config = dict(
    n_layer=12,
    rope_fraction=1.0,
    parallel_block=False,
    init_std_up=0.0279,
    final_lr_fraction=0.05,
    batch_tokens=131072,
)
Below are experts of layer 3 (counted from 0) of a mixture-of-experts language model. Rows are named router (the router's row for the expert), down (a neuron's output weights, with its number) and show model dimensions 0-191. Each number is 500 + 25 x the weight over its row's rms, rounded and kept within 0 to 999. Numbers have three digits each.
After each expert's rows: "comes before" lists some tokens at least twice as common just after its tokens as in all text. This comes from a sample of Wikipedia text that the model never trained on. Tokens count by the router's weight.

# expert 16
router:471536495507506545538482500492497490513542526456449529530498456530499504496501480497545521479534504493537484442491514507531518495516492522560490492533490517478459477512538496487541518552520489545515441543486504478528478549481486484496465485491527508525518532545451506530440553498500495534507506494493505540512491484480522517531518511505517508507486487527457479473459486491495527520483486498478550472448514536523453459503478528489509560482478517491511541467485455476514461500504514460476506526460501482510504514504561499510455484528524493497479501461497512510477512483537490491
down0:465504510504482557506468532487507523516496446476533494503492551509467476523503497497494516521453521480498499469515466532517509489462498519482548556532482498502510542456514482491512497504532472482500507483516484491551479556511515485459477514459429491468474475508491570512466468475502544495508501535530493493516510543519527501522514469502491443470494494452500492458515448484495525503480489495493468489493491487484494507516472485516502505493491502506527537493491461523443511441487534483478489483492450496509515505503468491513512520489503484533532512471522544495503472518474510444
down1:494542519518479465480517514551464515501480453485517486493488495481502466531481528519509507530491457472532494539495492515485460499460510456494497522490587509461528520482490486503511491473515520522466532534524498498491520509498483522498453491513482504493507493516488487453498492500530514579487477459490496525487517498465464477480530491452466467489466504505499491520504518519487485477536519500517514488503507544504525509500482529486533478467516465479488524488559530458501472463498487534481519483503517487499551529515483474493530498505518511519468517509482508503485490526458511510
down2:477502481482539501510467571495515501492509531494518485514502488448501516540450500480485462482524503514515505476529509500506471485494480491500545503471536504499477480462484497461498485456540500506499513464528541493529499516503482497492476527522531480494492473500495455485507474477494502517527503508451481479544536526505465473513486476493554474578534480475498537541514496487499491510515508503526505488497489522485524553498510530499509499509528490501534487478552492513479515525514504530516500474488477510522506476514529501484491495522495503483497490486505457502483498502522475476
comes before: "a ", "the ", "an ", "not ", "been ", "also "

# expert 12
router:477509520537489511524479494521495502479511484532433484478490529471479487518505476520503538511533480501497507516514487556496530533520460501498506459469533492465529497492479572502482492506507489504520464493500489505515471511481507450523502490483550500513497459487501487519493525479490540557472532439533522499469464520482535530505500472534507547479519504489474473492477525519493460559518459521461539471478522512506498492512480509499522521478484502527516529490490548509506504481512491510518493524479498481560508533516525503489499487479501510502467493504471507489516508503553479480
down23:518513514526483457485543492495479539513496472475484445496525521471514512513535506530496511481473516552503518474550536515453503475464477535516479503514471464506527517471492488509493536509505550470480505516498481489526487473467472478486492514512492504476511491510495463512510474547481487526531494465483514502463492512471510508478513515484484497516472487486499522535534488484480505500497504497520493484484491468490470505530517482507506480506493510530509470506488492561499488466492496485476509509509511443512515512512490521456513495466499496458518569528527501511535496455473520501
down24:497536498508502493541524518494497501511530493484503524508479472466502543504493507472501471506519489551511493499491508505468508529527511489488481546482482520525502468461493432491475477540515512539500474487452522499495493512495466488456481485514478483535496528494481467483514438482496522490518527462542474536552473461501481497512478494544491466498548531505535533527466494491474495507447501496466497547475512471510533515482482505484482514488529511531518510492491462485495508548459510540509501498474538549483464503451470498500522492514492511536534526491513461534477518468550490492
down25:514496510507478513524494503501500495513493478501477490527534542447505477482460509485457484495462501504464500529506514515512489483486520479475492476498506515530530526476516498469476483488508472482509480501494504513485480517500532489508500524492485518502502537434509493507520524533499475494479453410502492472493481540547487489466518513492493450555515518493509516461490548520471490494568500479472456522543504465493491506423468519501496492519521521525509499498495514534500453532517526527490506540483508486500483458484445478522548503490457470480508532472514523520534517504487484475
comes before: "to ", "of ", "in ", "and ", "for ", "with "

# expert 3
router:477491507511548516528479493526490532504515517485474488499472488536470463537507472505516518485493482451545488500535495509536505530541488456523481529514503468531469454520452492516539477499543520517531482542483489466523491518479511486536533470452516468536522456499505519510487512492462517512490529475511518541487484501469494530506521465535468516461507479501488467494481530531518498507514490511479523473489523526518488465545486541522526500489490545537454517477483501495470469536524515490459490510463473467532456535525518470476485495452506507521495526490464477528511523458530483478
down0:479542525503517471448479502514509521492500488501499478513489502489522503433535507492507503491508498489507518487514525540519520548510503485511513507522541521491504466499466520493570489459485501499474503514513506472517499493485491515467503467498518514535569522538510498497533501494523494488543500515531555488462536468514507524503475491456515466520478505487519462539476445498468489467491520475513455539482509454518532466486464520512499516495502506506476462462501488493502473490491526515505527526492533500484461521523485490493527496564502542502505479502509483478496490540474484536
down1:481479484477496494506485484520474479446504491469487505550487513471496468512503495529500463510496522506499465511519478468492475513443499508513501440490519477533494499544474491516453497492488533463499523508511489490527517483505481447482491527532526499462484495483539475523468519518544497509487494500509482487505500496493483471539488486547497532561532501498467506507489489472479482479503519483491461467490499444510491551530448520507488501482509493427498461410484511504481548473525472500489508505485517538483492523509501509542484494545550470512543499517515451476481518481528502479
down2:553500464507504502465499496483548539493539485513529532535532494492521492524527446504501510475506517478525478478442467560496513467501485492550523501489479477461505490523513507530545482490509477511524528514473474497491524474503497503572492485513506446514507489486528506467542497499511480530530485481473521520544496506495497549492537471509491433466504532470531491494501508514551505532498505467461510499479509496536490482539491486493496536489496504520535494497515514503560494521491501507511528476493536533502477510483517504472479530484528522453445540495509491500517520460514524470
comes before: "| ", ".", "; ", ",", ": ", "–"

# expert 11
router:484505495497551506505483516532475513509508523471492489503486491535493458543516477537511518475532496450517469464514491490534522507519482478512492496492499466506462468526475503530550468521523530520525497533461464483508485520466517483547552493457518465532538453529511500523495490464484536519484523477533519532486480464494483531526545456507479526469501458491483457484490514521556474472521458490489499474495515533522466461545491534533519537506498546542445536493484495465478446538513502471483503507495461467533476526523526463486479494458516501502483525504485477503497534480526484490
down23:544532525559518520537471509466517496503532571518519494542506475521493495531487455496535479488499507508524525501506490458548475507528465464527505562466461525514469442475511486495504446467489491498502449489504502476478524481539471517506530513525476472475487509535521507497498494461520474530460498491508498506527547512478485519482502465501456519511479484473505538540489523503484470482526510483447509506489511512537494471465474510463520496523515515505515536480506507516497502518507473511511501531504504513547464476501483549465515475514521513528522509491448576450518521516503485498
down24:508537542488521525451515488476520512522511503530504518437497509470476504485540519537469453483490516529490468538512481519521483491536506483534519537484536512514459547541540468516496537492490501512457521483498454479462456445511432539488465470485480508545472506491499498513520506493481503462499471520484484511556477504543503516491467484495520514488487551480478513488545498522510514528495491508489476484511480470497441461506528504489506505488504498500488492477475482504483512499511471500484475521453473485523484506486512513494529506480469480497515534496490515450486498487512532496
down25:481482513515518541538500494501504487479464483566466504508454474510516505471523536507520396518455537487559473496513485492474480504549485493495495551491447468478518542534493523487507529506491480505491495502508498540500489475515523466503488484521503516484524530451511514522507481552508447492482487500528498487489500501525533464472446475496458511480495508501478507509550486508497475492505507447527516492483494482543493450499524515491506497500485528517555492472505512496487503479515532482501478491501492568488499463536485482532480487494522521480495469495480443477483499519480480521
comes before: "of ", "and ", "in ", "(", "- ", "was "

# expert 4
router:479494517543530506482479508535462488516522491500480483489479455516482481513511493541543472472526488487505494474519436496524544517522482459488486528493490488520466466555451495510520474510547525499534477518488507481490479499491495491513515479466525493534529488529538498525505520477481525490484511496532540534502466484488521534514498476504451492452485469510510466490511542518528479488529494529467492469507518539504498480513489523520529485485483561519447503481493500500468480568508534486462485497469463462521501542558521483478474466518510525518459517510460473510520551494518480461
down23:536515480496458530554513498532521509510486499499496503512475481494531479471447500506535517521522507555487491475464496456532508538493499529509490464536503513508547530538528536548497521497522476490517507500522502452514517493474478481518518543484489541480527487447482509509477455534503494522513532468486522488494468527478503481499473479512488535498484531499522484542488491446509509494460472463476487483489534546510473489462476465555447493529467502506552488442521480576520507514519486551475516486496516485527447516531474451527478496509512527505492494527466509475518501509514512490
down24:515501502471469482522522529464480509527494475519511527483469485482500508519526466504484511517524460497486505509493518508497480534519524452518500455505513485469455550527507475487518529447447529526486545476489487530479507483522479521506488504519485497503488509515488512521512499527393530491531449506497521489471512467497446500506497540530479501497548456474519477491535515492505460483487521503515503505472495507476511492511512507483503504501540465542485506459527538513444463463501527489515465484481525492511496493481522485532514464492505490428477518485499461543452529510502466518
down25:503483485497457542497490512511486472510524527514491492528511503492494491513489491466539517469526503526445469527498492484438519509488473489469467527489471505518492509518493515524470493475492502509485508523468529488492480487523480519478503525513493489480487492513497484498504462581502414542485551509419517476493507502464502526524495501517478550473503516541475512482528473486503510465518544473513505507496490500516523499483550465509486540453542521480491491543493536493526529473501521500505439482478515485470479545488545548527567516495525511523539545508498496465500508485528550510
comes before: ", ", "'", ". ", "-", "\" ", ") "

# expert 18
router:481550485508531492503494493491468528499529525481493507491484490496457472522521488525520554487522457481526483486530499530529493514519502461497482536514492495522466487557495512555533473521528515506525480506495457514502481522479526496505514477470539484531577467506502538523467517484479529482465529500513517522526466500472483493504521507505482519471524499502485503490501511509533474426486478535495497474483530540499460511499485535528523531477489513495459494493492518489491465565530523466417512476502477480498494532553512460456493485487511543531492532497469496485481487492485500470
down0:455487520511516497473469480490499507471515510515541470471472503561502482493508532504495504488440489500473493530532529496495517504459469501465530535494470485498493489487529488510457539514476494537511513529530490472479522466492501500485513503502508485540489510513454488518492480462488507504532440497530472538504500529481517490513531522501490483559516481514458555520461510481509500502480492490486492520496484518485542536489494503513483531490475490464496436506465511524497480509504461477495529504488543471459500508481538480477485488492523482485510480542475488461511481485503499546
down1:526523497500523463485538505530519488500506488533468451482453502466481494537473529505490487425490467499496488530548511512502500504481513513469456466469522524496535508492518440495529536486514472492442485561467516473483497483520519554513481464424470487483478498495516486504490482497474500516502499520495535539497532514468496486474498516457501493485484514508503459518500496472535565466495559500488510509511461437482516485483484522506496475471473566513480492499510483492506459473489533495509469495499532506490524496500473494511528508514477494483493493482512498509487514516517504504
down2:474471492496525456490460510451486506511515543515490497480521482443484485491508496508483506525490451529484483520477516533498479475485483485490506480501511516480545518499495524509511478477455478525517491510499519452484497512566459504523527551551493466510464517491502506499509509495478502496487536510563482542471490500489491470459518508506455513508500500499513494517531485508534500495476501499495505478489492538466504484521538523530513513469537542499516508491510527473482549524469499503533559502515509536502550479493498563519493422530493548522507494520518459513485500502441520463
comes before: ", ", ". ", "ation ", ") ", "o ", "a"

# expert 14
router:479534482510543523504498502530454549531519511491503468500460486533475492522512476547523521484504476462527521495536480521524528508537470468501492506509526460529489464524463504523540472515528530524511482542455497472502485507481493480524526499463506468530547478515502524514469521483456517524476521475529531529486455473463494542509526486510469511463494489509482484509499527513541480477509486507470509475479509524505460466542482539508515507487483526535458531489479503492455485515502509470444489505469462468528471524513514455463498507468521495503468501498458463507497520465507478457
down0:529471521514513492509502532502435510544525471487477534502529511469513487495484537527504526494579465510509516444527476455509518476505517530477493496526522508498490497506526495448528488488527533540474471492463480469486504508473465527541442484522468532479457546495538513509526463493485463474470475512497527542525479520511533536502527549553503488545547500538550495499493496461494488497510462520513500511503491466469492514491515491558428452506490522509521519486523505453482485490537508507487523509481540488496473479532448505497504512445495466471511507464553519466519523503542510475
down1:529466467519464464486492506464509509528534469521494477490528495527483494462517484553496474506484468459464499474510509532503492512524498465541482510581527469531558485507490518496460538509514512515525494536543496508507494505491497495507521530446473505504522496529571512530510502471509458506511447512514540500517531515516487541489463506489523504486494464531508467498490511508501478477480539469469515527528487505498483491512488490502522445517526486486492485492501508523435499487495457519451479483545520497507534542502488552457463521505533484490470494514497487534470491507514503507
down2:458535493471550502502508460511494493480493493533503454496502484550521459532525486507455520496526432510460457524517533539486503485488483505525498493532499518503545461523502468467503487505486501461497484519497520508503509480534486491441496478485519484466455474511514463478492529497526472537498508508512526516462477466488509490499496482488519511545525519513497511518507534423518492484495523510506489526501476498479474489497515498531491480466496506512511454503548493506499485493505490515512532495502523508508503516450543495513462511478494542473525505485558526565485544489491528454
comes before: "| ", "\n", "|", ",", "–", "States "

# expert 21
router:478518530541503494516477542531437507507481486493495496529452498481491495533506463543506530467532463482504516482561500499558536497522497490501501531522490490509464475503452514486553460535542527502517511505486471482494493548504517461489510455527521491516536517501502495493473508519476506529461533507513518536534475508479496515497534486504495503452537486497488509498505527542501496480514505513474507482491495486509484481519465536551496518502502515530506516480495487489478496562484510493462506486454476490523490517506526432511484497478534540521479545496484475506495504493484491480
down0:523478537479492532487484465479554492513478512480516503450513551504497474535479487508505468542517468559471460517506455516515523455472533478454494488477500527519528525443472432488481491503515485489543531459490505470521505463481459461525496534513505554514502485495521499494523493469483468497456481482463514462466525528544496535480524522483522483525509501465498496489523501494542480476521515501530449528491523495492473500445521525522511505493504502520503480493483469485477513543475495503509541540499489490509478498504473484469538481501488506515524516515447510524548481497518506476
down1:502535556513491464463464500472505469494524492508512474521500549524519502525479431531498532535515507491456546491492489462460484526471509484486460516498502499525502532483502512470480483454512485489487507488486511523478492498491476484560451529449514482521525482483499528567500472520496470520519517451447498462510508486519518552521488537486520482507488517503493497505506531488485499474524484508520500518525458469500465516513566474477492514525489489503501500518504527483490483513455510509493550524502522492532545518484479499507521515560491486471473493518496523472491490526521507492
down2:535464514459521531511455496464501471469460533497479523507502512520478516487481504481565484498505449515510530468551537477470488522519465514494464533511512488482501471510469547465463523515545495481490507476476545498492459520544533495492487516463511530526455462446462539459476493507477502476515493503490535475513498503509453452491504521528530534525454480513468512464482481527527489503470486492509529488461502505520491477509519517468505489495524451517517509508512475452506497476494495552519510535522485442471509524491520519497524489490500471453495494511487505502490538473522481525
comes before: "| ", ", ", ") ", ")", "|", "–"